Experts of a small language model.
Experts: 416 tanh GELU neurons an expert, 2 picks a token.
Below are experts of layer 5 (counted from 0) of a mixture-of-experts language model. Rows are named router (the router's row for the expert), down (a neuron's output weights, with its number) and show model dimensions 256-383. Each number is 500 + 50 x the weight over its row's rms, rounded and kept within 0 to 999. Numbers have three digits each.
After each expert's rows: "raises" lists some tokens whose logits its average output raises strongly, later layers aside. This comes from a sample of Wikipedia text that the model never trained on.

# expert 15
router:426521524544417480507492506519455499478482469524513590471424592501481471539487573541555509467443407506461461495481484486499441458509508499492545515488461474476537436490481605571533449509491485525456505479429493557465541535432517554483441429487600491585473519475409413488531559555526565503403567519569555521397462476486493485432519483583580496458529466414507546455513560550557501425587
down0:490495511434537567519580530514547496451543488486460514512523455548497459528524515393488532501565490562534584486441538530579515551586465469578529448522507582412427565516570459447520486434482455410574372527559502538563590502502456578513469492467555414418445492564580519549492430469441483497509449604483483456464412409564482613537469542482478469509459543428459477413507496571514492463526
raises: ",", "-", " ", " \""

# expert 12
router:561486444501545470478447523593519405488481548489473461594484508473445474514576530556495544484444531403468510537544490495538506526435613496494500539503435492482476533525438551455471441459459481518474511480429490538517486533474481598516520481503535472483505501527441414478503561535512486505503592484502576443505522587538494531455437519567531527547497393496318478484511491450448443544471
down0:520583549534506475455467433491448471475539503548457556409482503487475451509534418484464443475602530536482536445466468490521482507490444524487466536509579480511527506471474506548531541467452492523462629542457533509521472452456448591462493481568517513546498543515525525443548453518469503473573412490518470552465560449538565567524502514576534473448490473479642534470446438525494499502490
raises: "-", "|", "A", "S", "==", " |"

# expert 14
router:541516536591486489516507446504464481544405537519487439590530580459506387480491522412509565444504443409478480608557520557514529493478459546512506439536608399496502512488476483489522497546507418461507545512496505547474567514518575550430466523548419487487453563551434437576477547509508452529452477512568521550482578522555397459469452545478476414500610419493450516477468471406426527552569
down0:540504485508520556578397495539497446501388513468554475513463547503531528380484528468559517511498490400537565478454484513435516459498486595541440408525472486468494532362545673469467469424466543583531478500549534512511495438511457550534469478562512544526512530501492475523451518489495477508522556498545523453429536516483545505433541568369517487517474510438521458582447455493450482570410
raises: " the", " a", " all", " "

# expert 2
router:496519539524497394519504521535341486527556495449496588603455489511429449565479448462466542511542551504470468480534508516468451555514520509468489517547526538530526561431544508587411434445539444429529511543503523462493535574503534512541411428525522530504446588486513424480594492605456532616564489464566559511543544544503384496564448557478443513481584500435416447488515514489491519430542
down0:564425499484564491560544637526513551533518507431590526517448618523594436467600349432503454532554459516547416491455515499581507495508558468564454529398446530568556470518471476509352453474577504548424518525575548474487558471561468458585502506512582467491486523475493452478536518523517529498553453465513468455566543526507535586450566500508438444488573456490563520444551457487436482484436
raises: " ", ",", "s", " and", "-", "."

# expert 4
router:537515494507435457473603496491489520414455419510469517489455497536473441439568523506465593529390490430506581415586528469547493503448441442454499401547471468533436495471447485566515490511475491507482563453438538551527499502518521541477428459563593506520369399613571475506553505560477544533521550506480497479499375493482436504473504501528538444510453465499436466551465381482463588474538
down0:536506530552531552539520319408543500438554518514453453481509520493506511433490519534487501558553473514438539583488531492483546468486529532484456454511517488534494552502545476435560501412500564511506558481457514488498509500396423429475553619466385513553428574524413504486406484500436442503456456519443438489440477476521458544482604573530449451473506472484516490491498544503593504508495
raises: ",", " on", " c", ".", "-", ":"

# expert 1
router:544589514517494501475376432502448519532511516417487504526513521505489442521587474534448509475420469503458519533468530533417441466451498544488495484523454584495542422547631486535420456523420448529565477516473586605473573472483520513479455533430580475522421480521570495457566452553545552454427435446554538505469477538516453492450503524540481474486532508476431580533402503489428524494440
down0:550510538537529451504339556585511485476537568483496505534502547551505472530466546453474468513366420474558522487388553606510463446417446610480391500551441570500405550383510505467515431499477428601547489485554506486546550515462516539517531472582512435488498474379479540519513517460471499444490476513457582459445552532471493509528506441456460426469611535456470471506478475454466593443554
raises: " ", " and", ",", "-", " (", " of"

# expert 9
router:503487475552446501474457368555606476453477478542470471495439531451540500515557468444490563424486522486518442501550458573508476503518536426454555439545430501469517479540520477446442390457600496477462520455508598438526467485489474555488416422500475547599514400457423455540582524484488584478534547457436491601510571570476502471581558449483501502497484495550490516574498444552458516416499
down0:495418537590382590499492435560514500554521481498549539472546508450560483536590482562514505562472471522508435400485601487503575446500477476433467577484425528531523427503597566480481490549463439466399502530457530420400550462519546464510547540485530435553495550602457493573466540493471503414475382501420419531549539495492525573513425493505541552444482449519497485491525465536507552440499
raises: "-", ".", "—", " that", ",", " and"

# expert 10
router:508501550489363501429519469495517524490465439460562548488442485523524471551491452519512518390465494494404566568590538480574503464463481576529503581524458510409470427476481455546547561518498552597474603489543529532435488570510611507482547421507571503485403538476489486534602452495527556505507510524547484583452440425509453410464444468564508431563509526469549475461477540446539512494428
down0:416460518480535490461488518504569465497487404447530384470497456427443480566461469370452549486472475532487510529503478502517453480630593479451600457537575523487562549565395437453501540370502523494512445479487464554489457479542505440508485456489503466487464479441429542391560545411581536549523493482541479473483532423501518515558465510548597598615407496496469527525459531512418481494604
raises: ",", " in", " and", " of", "-", "."

# expert 7
router:531531428583511450477499469491556543461418517420468536488477456503488448532496439483619513496560463452514550455547597580527418507470469440536545534425475418484489440485517512510501535572493510555411587444559457531540571482488533482563466485457538465536505523423496463472546573577458533504491473439562562581509426517487530530464432545490530538532508415547427537457495493447492541499530
down0:530476426391460482546521539492529483573413458532466425513537482511532502562433597530502522454484487507527482516481578497579464450471506518552492525458537462494498533415548543454503530488453627447543514469432455432557576486542550473541489468541477548557473495494557477433548467518552559569534534537535458530513405491499589538434496470507442494491361473499510570564553578464422448557565
raises: "\n", " The", " A", " In", " As", " "

# expert 11
router:513453554521483526480519483503492468484406372542453456533485492529508531508582438528511622482472443545371426462610517570482546557428435458376501507523451515423571500466474533520559462472543549461552504501503465450483501546429447509501504455491487441507475469469370523459516489450520498497533472456509495508446450487553526409619452495500429458512535611462449406491462538438451531506549
down0:527499557670517506457432469443484474496448517487569468519467551461470482501566458483486457408479503441501362511550544429457465417512551514480421507521618534550432545449538465512509566535443390561449470582464572487525504528566539507409542532518481379522526590507475434463505486508379621523500458533562520594629481498504476422489480537481559562566401620540574520563555557495432461469444
raises: " the", " a", " ", " campaign"